Weights of a small mixture-of-experts language model, trained from scratch on English Wikipedia.
Size: 12 layers, width 320, 113M parameters.
Below are experts of layer 8 (counted from 0) of a mixture-of-experts language model. Rows are named router (the router's row for the expert), down (a neuron's output weights, with its number) and show model dimensions 0-63. Each number is 128 + 24 x the weight over its row's rms, rounded and kept within 0 to 255. Numbers have three digits each.
After each expert's rows: a language model's description of what the expert responds to. This comes from a sample of Wikipedia text that the model never trained on.

# expert 7
router:142172130121118102124116128127091112100116077145140125118107096110159111197149118161125164176132139103075073129097113136110093157171170124109150062112131156170137184123091144130138143119130093
down16:112132106163126126144117131115142105145099136146126146091123076150119117081102097169130087115142115130115155128160108168098132109179108078107161174092126111120103098128098141115157134112152112
down17:151140105085101107125102099085159144132112118122164141185132081137112135103124184129174097122159147140131130082123126159145113124144138101100124141138132113150149138121133084147086157146124108
down18:129141131166147082139133168126133127137134142117154154125128061175109095108117128108098131126113162131161149137131169105106137130155161151135107112126096123089104078108132121160128122101153110
down19:117143150090139108128103109126135166101148104114113119141147109137132126148157180122080127111156149147088136096116078141129110113154129130165089152136144181132129144135139115147142117114136108
down20:090110137150127113114079150137096145129115172132153113134134120138108083111142069100106115162114164142111149132145087158146125173146084113166065124145174105140114139116124088131151110129179110
down21:126117125168079162154163094126161130151148131140118156145115136111151146116094155121137147132155130144143159137107136125116142096107122097106114170130122117157154123176107056136094116110117105
down22:143180135090131115094142131140172134108099103114131106136111134070131189136142131132162120094102143158148107126108114126140112160111166092093126136179143132152125129171138097081086161135135113
down23:127147139182132076158147121119121102101148096108142143122123137135119150110115151138110110140122101145151096146114146105133126149126128119117140119112102135125097123130106136118141135179119117
down24:150153122130105114164077131153141110094135164121135118147096143135151119113070117115103100107089120162100142141142114132126114138175116116143119139099134183124110140101133164157134109139100118
down25:130142128108186122129150126105151148176154155169127050170103158093145173085114142112099127144095151118112175138104131127082119134137109094173098131148188102151151085091162098130153122115136106
down26:150124112145144106111117131151106132130160103099115125120146120110115116073110081112095067149157141109193125150123147135141129121138080147137134102112161122105129123118108149115092156109131145
down27:130119115141097163103133116126134156131151149110171083117126166115180096115073104124130124147112134092129153140128085117173135108128126125118105113135094127138144119146141125075149090099182130
down28:090088156136132146125116136115098144162163183142095105130155125119111170133115122131149141093097154125124111140113134133094095135091109084106101136085144123170089109145137123132147140181109167
down29:113134135097115121129132148142155099118096142117082104132084104129137122113161164103124115127161162161112077125117105101135126163152111107122111070095116134097114116098146152123124086142108157
down30:121185129123140102101157112112127062110109102127099125153128155112180138083099143127112173171134111104163141123158133108146106131107095074132113061196129172135127137168089118106173110118152132
What it handles: Articles and single digits. The articles a and an, often after as or is, plus lone digits and capital letters in tables, scores and dates, like 3–6.

# expert 3
router:143137125121143131168136119152151115135140132128160153082129150110126111165115123141140110144140053111114141132176125146109102146140123126118159093150148124123115148108120153136154164118135089
down0:098125124124127124120124155102109092141101190117104121115150124191128136107132122113131123153142165166160118122123131089126134080131186094110127115110117095145154134129129159170123107100119135
down1:155149083112146123116153143110140150107153132128125100128124129084116116108116126131128174114135083171091152079118127149121136165165094138139121200124147097149143113148121145135128176170147138
down2:124128112106115096127077123133125145129152171111115117135132120132111086139114121143103129123125152106141126153170159135105104146138127131079086179176120112156112116127112107158149122135087133
down3:119152121098136156138141166135149105126140137094121121159095144124155106155132099137137140129164103117118152137122112156177101135139121177110136137125113144092098114139118110154159142074125118
down4:169144141127192104130137080139161117129103124130129130133131138121093063156090141145129076105127131135154125150109108111118074143113144142149143133124133138123111125154129109096135149131156102
down5:131163120100136119103121135112190133099116171112127141153108143132139141150143145069136103084107132097146119128122118158126162094138091185132098087108106175168116138206110138176160099143102094
down6:152126138110116128104137160118095124161134123175108135153157144122089209118135100144137094160137105109079115099069130151088154119144137100126091145130123112135156097127122120126117088114143144
down7:151136110129103144137136088146137101131113094135155167094112150142137119128174081143129122149152131123098131157164093107138154089105117124163104181136148061131096158130167091119132119126149118
down8:094134124130111140128214143158156135138128110120095115125130125124182151151121081148114151107154149142117147121164139124143139161135120174132116103121164112161093158139151155119126144135119110
down9:119098121111140132134114070131122105126143126162124132116152134101146149134141139123070119166127160133148147140121160154123144117114146096089107121114135137178138140150144178104085116146122165
down10:075152088109102129160143138132153148157126121087152178118152142119132106122084095076124139142111143096129125172130144129125140162157123153155106134145156117116108126149097157145140090135127126
down11:178123141121164115121136156102137134095132174167112115113112121133129106161145114089141120092132137096138181164111110170152144103101126114085161131097104122111112127145111150109131165140111136
down12:120114182100123131124146145123093110132083149101157135145133091096163148104116144099123105152151125124138129131106161119130101119144142103104128093149089109166116102129136115145121096143112099
down13:134137151101120113112147125104172125101093133122132108137116142119165117103090115108114096062141154102109107131151158131158123136125148157133116157142143134093130152149116128138115065161128105
down14:190126094119124062149129140132134130104102101151113129128122114124133180121159111100172092110165127100132138135147160169117131154138150131085117116128118120113136091122133166103136152126124122
What it handles: Mid-word fragments, family terms. Word-internal pieces like ph, ab, sh, w inside words (emphasis, elephants, Maccabi), plus biography words like known, death, brother, died.

# expert 24
router:150118162120120114167151118120108106111130111156166110103137148159162115161130106159100121150140110138114048141151150134068095116159145095068150089130080140146150128121119145115160175099150142
down0:104093128034114141118121085113158167117132148096153110122128147193065113150143111144111112121084149133127123104141117112135131120117085143172123116132168094128121106123144111085168107141121133
down1:153092155140111147123111163135131112115110111139154113142091145130134098119131174152110161102128097110133137092137122099140105150162134147174079126125125181130131091136088117125151092123130113
down2:176128144151100148109135104119078121093145116103105104152117176069141113139096102163126115119119115166140134118182134122142133114096156079117158128098112153124142138101102129098129131133113113
down3:074111100110123142123163135122122162133148091130085142133146131103142106119108180135081100177130134086117166127075133143130105127151085094154132107102117142181157065129121116139086101152155145
down4:145097138118139109148148127095136150084152176100126151164101129149113187127083126086119137137127128136133119118095139100112126076133111150099128172168121153144115119100100131122117146156186114
down5:136152122167169105153105091136177142110125094154122125155116152108132151080122106105136121148121171152101115105152125128133142120176169169093138132115132136100134147110136128128187140135141096
down6:114141158098108154111118110174137175067131139140079102156134111105162117171126175152149116158193092132130116083102093076167120160128119149091162148155141099129086082095132108095162122127133109
down7:139124114143134111108131113128099145084147167145125141106137125113149118189102149136111110106104076134156172092106143152136076083120100084150187164133124159131073161110127161119117118105188113
down8:108160071155118126152156157103098141144151145067145160156127134123099079150166140126122098108154130154122128132130113102128112163141118154093128192127121140110096124105170130153167168090137121
down9:138113143122138127130154134119127118126141148121169113135078114155096107139114134113113172125111103133085111165151127139095076111100138130136125125145142124148127185103151129143145145104110110
down10:149146080128086172131127138127116115134121105110153102118115146149080118132120164113122122089119093118130123122139123183116143088132106095126059123122122165118142143139166169154134079108107174
down11:104096106127150155131161100129110125100162122155157151141119144097099147142143113132067121116080139119111132157134125130116139108094160126112114154124100152187116159178137127163130126133153134
down12:148153112157148183070152152102071127146118147137130135126103139120119135117097120094128123123114139122149152140114070120078119108120122107153137128103159137144133129165153127124117142150128092
down13:121135104106144101174096162120090120146104121092117117146123116084172111149124116141122107141141114155133145111140156144150115131150102123108112118137131126105157137091123141161147109102131126
down14:109137145146100113152130159147103137124121158155152167119082143080119099131134140142092152119160129144106170157171075109155116093135141147173090123140093118131156122104106151130169123109160135
What it handles: Numbers in tables. Numerals and decimal pieces in stats tables, scores and percentages, e.g. 12, .5, 80.1%; also mid-word r as in Tarrant, Earrings.

# expert 37
router:105133101100105110157079105128150137108113108125170110125147148148166131166154099138110135136126105120145061136126112118136107127118112128118124082120117149109110146107101106141136137110139145
down0:151129113120100125150116145146133154113133162116158095135157159109118145156089069138150099131100103120156140121110135106097129146141128105141119091142124154118158142103098183094101134162096138
down1:169136111125132097102076148144144131078094167092153139164150120150106075100149151146118116144133092100125130138118126125138146136157104126082116126143148109142114108130130114136076129103143148
down2:128111089111173101119125118146117119137137158116117150117115116118120099118164073113148109158116092109107117148153165113110149121155116106161120147158131138157089113145107088088141159133165136
down3:131147121123172072105160105164112148170128141124130155141124175140137122108109132126129135121120129129106187132100117124160124110114142138163117165156149153151109109158144095152121117111145117
down4:117122140100123142136187143133133087118103124138120153141125153167103076085124124090131111144117126162146157105155109116104144144099129141144130155107153166135119092150063101126125173102115097
down5:114131155123089062117165113161134150141126142137117132158109108170144101153100106110124099071173152115111154123127136142086111141151154143128130135113129145165115150141118156151083106129137154
down6:144121123104117121143153142155124102158127125113171138126153100129158106153058088131178157104142114132130130099134139093142124114115139062152159107103175126101152165128163135090115160093107166
down7:151158145146116137157128119148141157128123098146161153130138190141145149123145139128126104121137105106152141151096127132135108117127117120109141139068112119188127099104136121125141143154139159
down8:121143148128149091151114160154134101133121130108135154133115156088099167149113116142117152132122119135119137143112141178150138138118128066104134098150107111096113109114123168114174161139147124
down9:162107133167134114147094172141128125134133135132112137106186111087134129080116084133107138141147121127191099097098105088102154101137130138110156152139125115114129165128096136126130135071107099
down10:148170126139109156139133147121133136117126206101111172112176109122118163132072126114125122117149115106108181143119155108098105129148120113176147102133129100176146139092056131093123141147126109
down11:138093110126066114147131143105120118119088096106114155167137105133143112143146115096170073138140165147147121118121124117083108091141139117098150152122099106111158150118084100138125134115147169
down12:105100149126123072163148130131151147128122147105132141117103117118158117117096104116144095098139134095137129102106153079120135162161162146124143150092122122116140154138121110128136118122179128
down13:174096122125121064103160141091104112132160153158120136112127117114146169146116129086145134145087161121129144149102143109153136086149116084142152132138161136136147121178104154099132135131129121
down14:133159135121123103116124160173091105111139132110141095130125097124141089124135148088166144102133139156120114145105127124134051123133118114111143170139107132164172132120131118085142108118157160
What it handles: Table cell separators. The pipe separating table cells after a value such as a date, score or name, plus dashes and semicolons in list rows.

# expert 13
router:128140108145098102186123128122123123114145110113135113078095125159160114180139169143166114129104109085137117146134146108105088127105138161132108104139104163103149167104109166138125176114104110
down0:134150147144082112130099119114143125101135108122146120086123092150081132140163121150152137069133144071107154148107113108132161168129106102137149169120096149111112145224120149152141111119121093
down1:143115127117112117057137137132124122178140118123139169121174154133147121118171102152103096145105098161113135133122132129139147097131176167166117153110144139134078153145104137155126111125141152
down2:131132123100155144128143109108122173164144100114086166117152105138126156095133110120140125143105134114119142104097160097103091129120150149134078151118140077161107104165098103125127156163165137
down3:119140131139112141126098149160122118135139129188136134092146148113122147107094150135164121112109136119118144113161122165125131137131107128097122151166144149137104110130158056110163119125127139
down4:154131140103101123100170123179071109160124138162139141164147128120083134114103135122120156140120121128135143121098106156087141157122120154137105154160126108127124134130097113123136084123144169
down5:154116086076127090126158170110160113142153159150156114144135162118078109124127111174106151164122114140117129141131086133114159107104168136119165166167131134130150128119167113133088105090132115
down6:126067119121150131100119116085076152136172121097119147137176096129129134120110148140130099142110121073108144071130154152104149135084140080183141164141118134155148126148137135127112138122159135
down7:119164079161121152159179114132109142119146170094146129147124095169108132159139091146136124170153122157094152108131124110140131137118130120113155140149121138184122151107076132131151130125168139
down8:138104085158157143094109116167125098112133150107159109070123136120147100111137124138123158161138117126133131122113125098153114125068114143128118119105121147145134140105102103140108125179138124
down9:110155134126112138133106169121161192112094115096164114113090115119134162157129120152064161097129127139118086120099106145097152076107126127149130120153123102155110138108166099083151109104131145
down10:103131140144173130140174128122129135124094165157174059141118139113141102117143139108154157139151157104113133155130127095130130130105114146119107112129181080111099154154163156171129139094137123
down11:136161119140138125137144151105100149137102130101143106092159137143133155117143084080132173112119099126150120119078148096156091133150099125146121072099115120144141176161105116174108114170129127
down12:157131113119157151130094127105128101100166127124145105109130145125110109141118122123155137140119141148146101152129158125086137107106119115113178117106138116108170112152125126130181135153129124
down13:124165138101154123128142120140136125117140137134130116101107101182122101122092173146141106133169138122138081091132112062127127096110156134074086129104169114131140108122104085132154149088194094
down14:105097130128114114116146119158148103110104153101100148177133125124123152149160148151143100118156152152173113170107126104127126121144124127137137133118121095101149116138168112133124086140122097
What it handles: Mid-word fragments. Word pieces inside longer words and names, especially l, ag, od, eat, as in Owls, battalion, tourists, Jagannath, often in tables.

# expert 53
router:139147133096138118151126154144170103131148087137144092105119118131125130176109075147133130122131097088098093138117156129107080156137120100131166080137121173113136172141095125121100143115127139
down0:128137090077104109171154096133129150105101150122107144119145111166139104149126155140162155113137143142118125111142080138138077119112141113108085177116115155128106087062125097130071116095106133
down1:100127133158132112170129152104098148175118111087120175129133104139117097113170116164156149110149156131093138104101101108134107111102149149149125110120092102125146126125115096107198112161136092
down2:159124125140153147085080138113133124129105146135134139137144124117130148129127130119130111156113089140117142165126181140093114136115110137182146103108142129129105105126114097162108137113148145
down3:136124184135103135096090157144114136115089160146172119159154136137127125103172071098150101113076126115118112138125095112099129138175146127132143178141151140131143128179126114101133121115115126
down4:139130123163097129108117107120115163113136146105128153166157127131128170165193119103101165106141093160118088101129082113134139143195110095069137132139151163093106122098106140116136117131141099
down5:124155088100093125139138075169130112169138149153142162112127169162149108169165130151163169073124131108128150144175105128062086126102140153154132097136125093168127114084097109174163147144111151
down6:142120152124121167117148115164116106094108111150128131078083108149109133106140130102087142145100105129129130136184154121128143097137101128108104107122145171120122109130114138118108128074130140
down7:099156130114124163107121134131130155166139139102153050190069110167132087176156135087149126172155109127132093091153113098119153124142118158150105147060117094144131095136100085131140142138155092
down8:109124122098131123122122139151136180119139119120123141115152151117065125090157104128130122095140096142076143127189101163113150139179138109130167162121104151107134147124146102090188086096108118
down9:134140120140164108131147137151148121124145120106135150108155110122090084104168131135185139132159158128128152095134101116132133106141127110141111130136084099088130115111124055154168155153141126
down10:143113094152106126143128078133100149092094117127112173076097126081106130133079143108188101084115112102111115160150102102135105125166109104175138151121102107126126140124120126137127146077116141
down11:133059150112166108137145143125134106092172136152113128150117107128077134120086127102140138129144114155163158122149145099135126129109139151112103126103142115098167098178155105110103198154109124
down12:124128135141121089150110160161126083157128112149130129117114104129091181108083153118156121127089130159106124099138169139104134167111133109158120117134133120108119070124127145161121142120135123
down13:168135106119154125156135116095172139142094109091107143132114132111085122130130117116124080091124088145126103147150159119131098137168109155078138149122093149133124108131149140118097180138146108
down14:174128124181175105083122152110126144151131178101137084145129118160128115150134148139085149118108118146166133111099158169118142144107099120108118110150153135122115150145147097094110133155148111
What it handles: Infobox field labels. Colons and labels in infobox fields such as Born:, Country:, Coordinates:, Region or state:, taxonomy lines, and the verb joined.

# expert 8
router:122161078140111086145130145096146146121152090135152135113162133144158120158110112137137127152140128070118092144115149113132109147154134136122136087120127152127129141102104131120136130123131135
down0:154105155167096133134146122121090155131126125132092149133159093140102121126103156159151109109144145145160159152175148142144156125116127126103154066111167152116160123130155177132109101119087115
down1:113111117153113153089114158130146154120109089120136141101115127112114122126115083101144117148099132118104151152120109107125147124194102132120093119153101112116081136116116121164085111114120117
down2:106125120133146128121103116089109151103109146081102086172146078125125171130114090085164106134129082119160131156118112127126149156106129143097148139103092103101159129128139165127131108104121150
down3:138160099092184114095094091141145098126142100122164175168109134163146120119095165140165126126130123154111148149109147127157136112132145122115106177107106127152150128144117127115123119149127110
down4:088170134125154142125125084128145119110166158173108154104129103149104114154116163127107131102152133069163151164113126091143144135125130110154087131081137117132173087121157127128172155116142088
down5:125103099161124091124093114113125175129110155113124136155097119126134066115162115139112108096148121119148087107148091163097118150113144122121174141097139155116139098167176127178171147136118102
down6:088130106155113124134145135147099149182134153181175145123116095134101141118130156127109129099140131122140112156061133120142162083116110109144135132148143135142118170168112134154112134149115134
down7:147135117110135147139095119128145074169133106148136130121134101116148107107101122125131153134154172162119130140124104137103091116148119105148185145126143141151144182133126158111142115138118138
down8:154130091130149142136166131113134131130108129123091154181120137111123119092142092144147175142082158162154119142113126116150148143165118124151190161096132106119119100153152119136120083110118131
down9:086140156153177117103079143108101136155121127124161134107093100154090101145129137144128103153130166138142110159123114135097106122133112150099157181111158145107118111099130129124110143102128160
down10:133108140121170134163136143135175122152153119131105138132115157125139123092094109176108131135139110135141163106092087088149160118154118098106133086149103113116145139147103127171169116087141122
down11:088161121146189124138098110079178109150155149146136104104144139164129129120184129135106140100156169124141142130139129126136110104070174111140110130089125154140144114138156189094167165153113136
down12:130148115089136140109104140162153131122121117120182091130119093118131112130122140132102175150139114132121143121136126172180095112150148139118113095122107149117133110127171134123118126103141133
down13:099115123085155101164154119110160161140146120120114113128171143118163137140116142162137104104101116088088140117117105144159125136182125113098139136167136147136092160129120145113114107107144112
down14:161137143128141129126154133143157099144108131135083064144105093088146108126119128161178098104150118157130156110161115130100105148132124146118098128127139147129146152147115145105191125135143134
What it handles: Mid-word syllables after consonants. Word-piece syllables after consonant onsets like bl, st, Go, such as og in blogosphere, ank in Blanket, ood in blood.

# expert 36
router:148154101114132118149120082104121152114114113144147129127175102128183136137141074107157123154114090114125089127142153115122103125138143117149170074114099145109144148114118154129129115117110144
down0:099138159099135159089130102113102152128174145116103166142068115135205111110099147154089101116101107080087105162092089130141164139090149140124113117124105177118143131165082137100157147107134157
down1:134100118129073127106115105113091140122129136116072134135130137117128157164123139118129109142092111122156124165124148093098140129095153121158092098094157149102103135152140112142141119127107097
down2:129138131112105144128150100141104144120125142135134103146175143093137110107091101138159141098103155128131109098141133152128104150137099144139150149165128103115125150109144096133113099173133139
down3:123101105146133119143121120114138089136124148151114122143115161107132102134161056113086157165134121117151141179121126133128096113142132124133139067124115157171135114157153093131113152096123143
down4:104135094144160152150082157093150084111140156151119172144136130191135118113109157104102108116161142171074162109166135149141172175126126126112112108102110135137112152132091125132102124145156149
down5:167146120097110148124156103108146140150142101121136122117118141131142118133107120110103152099122111117138172124109186164136104167153148149123114144132149114109107134133113095142110105131143147
down6:151104167131096163193081156120117143089130108140148124103127084135125134117182115108098158151124097154120180168145120130090062143137129101176109113130149137126128146130143120133127114087130126
down7:116151143082090119120135165127141111121136187092131096100119141135152115115120134155149123111142156135122121147102149185143115112110117123134134121144119125119133123116129143128108135096110141
down8:148113137090166139120083094125126095126112165149143142131151095152115108095115129161125138109135085148109108152131114128185130164163135113129148092104158112135085120174137076104164100146166097
down9:166116133176084098076119121123158120121145123154106147155157139129110121132132152179137086087106148144151104156128130113121159137148151098104120139122144103126142115150088151148084130131069153
down10:127113091175115132101083116138097114160129082130140142116130157115086110118112110140123149144105099120136118102114148097164153152116130134136182138163120102160099103120094142136120151109110104
down11:156095128077112165153120165139103108122124167133123142099131174096084063088106162126177107134181132154164154184095119127113092107140147105081115126130114107139152168161118140067133082104116132
down12:090114109164154110134102137119118168148123142118084151131162151139111070096100153149137118132152094163134101127131128113131128101158120134106132150161119089137143093112190139074136121096122130
down13:159151093128126153114119109170124102097092130130170137126129130132109118075139170105116119083152111127113065144110154111142086177166147193114143119112168136051136097157108133150166106133152084
down14:144121142155122116088127098082119145110129122152191098132128121101110104141122111141140133181146106097098135152156137163155101155150096133103160110146139108134123127124083174147115130131111120
What it handles: Closing parentheses, row ends. Closing parentheses and line breaks ending table rows, plus word-final pieces like D-ay, peac-et-ime, Suns-et.

# expert 5
router:126153150134101143181118100143123112090141109127173098116148130128162126157104119128170136179147126124106063161155114107134091131130148135109157128104140128103139127122123138109125136108118153
down0:157111167127105105152143103141089114119147144136140149128139090145142132085145131148124089132089146124145149116150137129177134122091116143135129142098137125119122097160123095143144159140152163
down1:146113149130156132118124117121146107159119115142165115149152139145186127102138119184112133140145139122158166104080155160130090128137163141161144127171146147165063132115123125113115130138128167
down2:098111148144124113137120117093131108134131130168106091147132132142135115109172132150097130133133127096143108119154139112129155113118125104138128121100126122115076122093109145163147151126143089
down3:130072123137135103128132144148129141127120175086148121133113141123149113131111094133119150114102070102078120108139131120138124110136124133107157165141104124205086149153126120119168111168138173
down4:161125108137156150090147163105094114152189160173130084151109096136112144108159109109142086114156163105165175120126150118140111128147119125085143122080115127138158085143111129202107135137160116
down5:133107133131127133123101131160160133117130118176119132161123125146139145106127124123140119107127143128164097115102126108140109127102111129137056101110114149115102101123150123149120163056139099
down6:127131119176161129167156149163122125099146106114116132130129122074118107114121120125139131146125111126159156149143090141136092146137173163100098151156149135129126139182122153140151163119165157
down7:141167098119105163135138114141156168109160122131131171121072160132107150129103123119125130100118107111143156142118135132117136124072039148095106123090141110138111098122077147126134113135105142
down8:182165122148103116107097133115110154130145128128102129128157119124103125086160127144131155128132117145108115167075118082117140110111149093108114129118140136124125159089120136133112140147154125
down9:115116133154125098093092122115163152146116109121096120131087132109127158112142143149105084146152121125155132111104127149137101085146149102137144107159137152134175137133120122122154149165172155
down10:147169115122104164110180123115134123167132146095094124148081141081120128127143163102106104148138107129123182126131110143130117095154125152104117157167126129114219138133137133181126134120100124
down11:092136095108131099129153157152124125158161162163128139121143085119097115141112107132113108138119134117136167136196151141110141152119125149144133110118105116122143108114121092191108114152154130
down12:143124167151139114140135152146162145089161130145110113113124158135094097164144151138141135105146135101122170172139129186146138100144121131128132134144132110063153127106104135144132139173151102
down13:121095084133132107151152139123116183140110127117115149154151138144087148127138152110154170139124167135134149112087129138133096093162147121094161150116134150149128078137168124109102081099157123
down14:110116144118158123131127106137155162145124139152170144153105144123120118133113084121105158138070138170086147119151136169109118179154129176125087100134125104127133152150143163139140113127123136
What it handles: Foreign name syllables. Vowel-led word pieces inside non-English proper names, especially South Asian, Slavic, Arabic and African, such as ar in Ambedkar, ić, ova, ski.

# expert 35
router:149119114062090127173131124113148129127138113133146094081157101126189120141140107139136147134151076105112086149141131130135126143127103143093187082140112167113118124107119160117131124119134136
down0:103111153157122129102115094142123113132109146133110166099126117110136161164128149116202127097121161161123084194151161158118126132147158094130123103127143115122103138108133162118130118130142147
down1:094150099151170113151147146115126125111117116186129113102140135123105148098122099078133172136106129096123159119158161118123144135153132119172103143143164143105096115082080114161101145110109087
down2:131080125163137127114110083128137142144092099121116171108139155090119122106128148130120142130123127102092128145161138119143125108134154116088180119107143139144148136138137107143098149171115101
down3:103124149096138169140102117090120135125106122126150083100102109106082128132122119117115102115143164098083120118120182145120116124142095144103119105123171153109095127171120100133088203146070116
down4:131138114128123092081083117084149122151106153194106148144122123103107121125123072125104146124126111121110136117119104120180111130142131136139084086136115135110103060124122119121112137146130145
down5:107160121130142157125118107106104131095116162136078156111147148133107146117135103121118119119125112144125120133106148120128172086122185153198080130152092133112103143072131139138165110145117104
down6:115159150150124104161157157132136094133110158117161109131092086135113113092169142132109115179130139163130149144167136098103161127116156096168090146083120108104084108124119107137132147088110181
down7:133178140151110136193086108125125132081133151134118117105104084122153146127145102161102111147143169085124123146119092160125109145140154084131128076140171129120139140165165135115115110191102133
down8:127151131110104096102103134123123119146112191123145105159116102124145111098122116102133153138139115148103141084100112120147127174108103158116121148073119145130143107126136147173149120150183128
down9:133153093108147087175158149113105147117148135091107112144169126169096183102156139088110104103112118117151152155125128141140143098123114131122160119133141128148130135075124090173136171150120141
down10:120109142119106089095122114140125131141140190145134138126109142141137140143135120141104124124116152106131124134151084172172123172146123111128130112150115096164143136134129112138095120154102151
down11:132141156127117116113137101159111121108140130152142125161136103106176149148136122074136100148166158163135157122162128134149140108104157113159119147162137094108111129106134146154125083103191131
down12:162086135104116136176152096150107111133162135052132114156124129148103088125124139131118095133132117137131122115088111139138163152130117130059125128128136142109119116130134131148111166151141182
down13:120127119134161124145111151123133113137137107114153189105140118137135119097160132157077080110153094099151133083123134127106140157139137101118116118135143162130141123089165117106149106121119127
down14:112123123173128176127100090128158118121092123126155164165149113122156161117114119098125111083083198097119128139177156157149116122129132165154156110140130150130120128115137116164148132131108103
What it handles: Latinate word beginnings. Opening pieces of Latinate words right after articles, such as ex, cont, res, dep, ext, as in extension, investigating, description.

# expert 57
router:139149118124122161164113099137143103115167102130148111131155130123171089169147071159120104150114097101139097116138151151122116182141115132079178113114104134122122164116094143139135133119082102
down0:140106125144138098153104177120187113112151166136157147172160091117125135120127073106117132115113136097142134114119135118106167114139090146154104160127096150140085100089130096115160140133163102
down1:122172155173112143115137153094117125096140155129133134117134149103139118140122208110114104141144149139149113178151136144132112123114154172138102091101118126155116095095135102130147133115155135
down2:114097100164175093147123141156114165113108158113101151080097106146091131142122138133130092132143075126140106147153094095092101110078100148133108127098146093107152103130117099188108109122106124
down3:096124092142130124073106140145087141110137143112112113080099115124123142179099163133124096145148155136096085146159132136116115122117126145147166093159122130169123138154063117098117143137119149
down4:111149171111119197128121142124133120149099133154108117090173128129101146094143120100125153173135081181177140100093141137137144093134155128132069115157092132138138087153169100148114115141103075
down5:152127162083155123156107109124180180153103161124158108085104100165170121105088088145145170119136159136137121141112079099092135132143086074116112123115136143125100110103157111131116087146141127
down6:142110103121091053132117095127135140152123192144174129106139131144099121141137131141182103149135156160158112128124137104117120166143140133105101118183101150127109139124172071152162143094223177
down7:075108101138150106156131151106137169119112121118131080131179130141121122144130146145126184159144105133129161121162157103147155171162147098144094087124117134149103146116099114140129117093119093
down8:140117136128126137100161147192160099147146140140141115150101138140148131121098127094170127164121096117129111102096145158136118167159100134120113105119128161134113113138106161143111112119132144
down9:147148145140120163142164122133098145126161089141126091121125157081125097101155104123168146161126094190148132099164107150127096136142104118109115156126161158124124093095119122100135097137136156
down10:098121119202136103112174152113125118105149190149111107133114122142099145122125142107127140129123113124120116145144116143081084144130104131129085131110085137129155134117148108128093122105156135
down11:123098096151127119139140113097128124095118115143179147139122093145158142127084134113110120101066101148126151131101159102123148133177151128175090106078117129137102047118112122150162117133158105
down12:108130160146129127101159085170105119117150106155145109143104177115165150138131134139107140125096159138100128109132127119130163146133113158189127097142130093110118141168117133129194106121106121
down13:104091114139114098175151141120142176118128130110143130154125133110122126183102120139142138160136104121082135132100150118116124109126122101161139135168100119121108130093180114110140091124193139
down14:119128132110128107126122116113174125145156123120148143135130166128160105150159130125137116142109122121165133168105139139102098117141105120182172121132134137145118105140081100166143135125142086
What it handles: Past participles, consonant pieces. Past-tense verbs after was or he (played, used, held, founded), and pieces like k, h, ch, ts inside names (Pittsburgh, Antichrist).

# expert 23
router:133172123166113089159106145130144117163141141133136138113121114111191105167134120148127142166135087117121109143124135114120056146140109114122149065139090181099151147111084172122145151147123118
down0:137094153137181096118099113151153099150102141115199124120136137131126121097139141117099081143091105108170159171099138130116168149098133116114106095118118110102097151125161182131116115105159108
down1:132180174122115127183154130139097159127128090119131158109157131136122153112138153130130102154101106140138159118101143131150143134157111149171139153110096136131126105074101094152141131146098119
down2:130119105121106112104174110123151119129172124129129119148142133128106149156108099110138155145119101103140185089167144084153100129150086131129145109139164123172122134098137143102146107155147130
down3:135135138121151134123132163136139131104114146157155172169145133115103106116109089103161119121115125101126127140114139132143118146140074120133108087120096111125100091114147169112139129138109148
down4:099135123114143105130137172168112086137142098142119065116121125112125133139142083121102092185118161162134136153135135159143148162157149146126124131131141130107146103150108114119146166111131158
down5:116132127112166126077113134087112094112122109130096069148129101112192143132110120163097138148117140094126147125140120082107128105101165114126118153112161133140131175143126153152113137094124106
down6:099112113128127079135155083109104128113116111107148150141118125077138118106112145142130099116138107104153092125113108135104125180101100115112103138086155161128157143119090164103148134119123120
down7:157084136101173136138124103145104197127135119112124125106146137136149133158124131135175143104136134125148134111114079166127119142123097097152155133139140159142111136092134126112126153094134143
down8:161153136145110127141139120101136111137119128147142127119136201143169171119126151137077155171125107173142146114107131076105127182136160129130073130076098127094111134147142076127162108117126092
down9:146137113154146098139156094131098109126156100139126123168149110091145123127144144156121153156088107113119146141120145116119103132120178137139122140112134099119161145183088103142176154103164139
down10:126127132138106159158103091105130097127128204129132143131126133139159133156108108154149132140127146153130141115125148115081148149097124131063130101080120084120158165105117108146119094154132142
down11:085131093110076147116105131099128145094139135137127188093162085143094109125153199104109107153112172143145122132132121153112113091129136185164160139148144116125167138139120119166056135086138114
down12:132147092082184126130113110107108088089105131116101118126148130137122135122144105167086129118113078133115132151126112128147152132100129109136118125139136126134156157145148101140102098128120096
down13:131129152137143129153146124128098117131135113152125109104091140113147088090137131113139125164117132102134112179137065079110165136106143122124150129136141148104143121169125141153104130132124163
down14:133102136092150154138168128102130094153097132150123155111120170158092121164134138150147124096085112134104080158154133110148141141096111108124096159093105120109116137148167108115110101089159119
What it handles: Table cell separators. Pipe separators and zeros in numeric tables such as election results and sports records, plus words like population, total, result.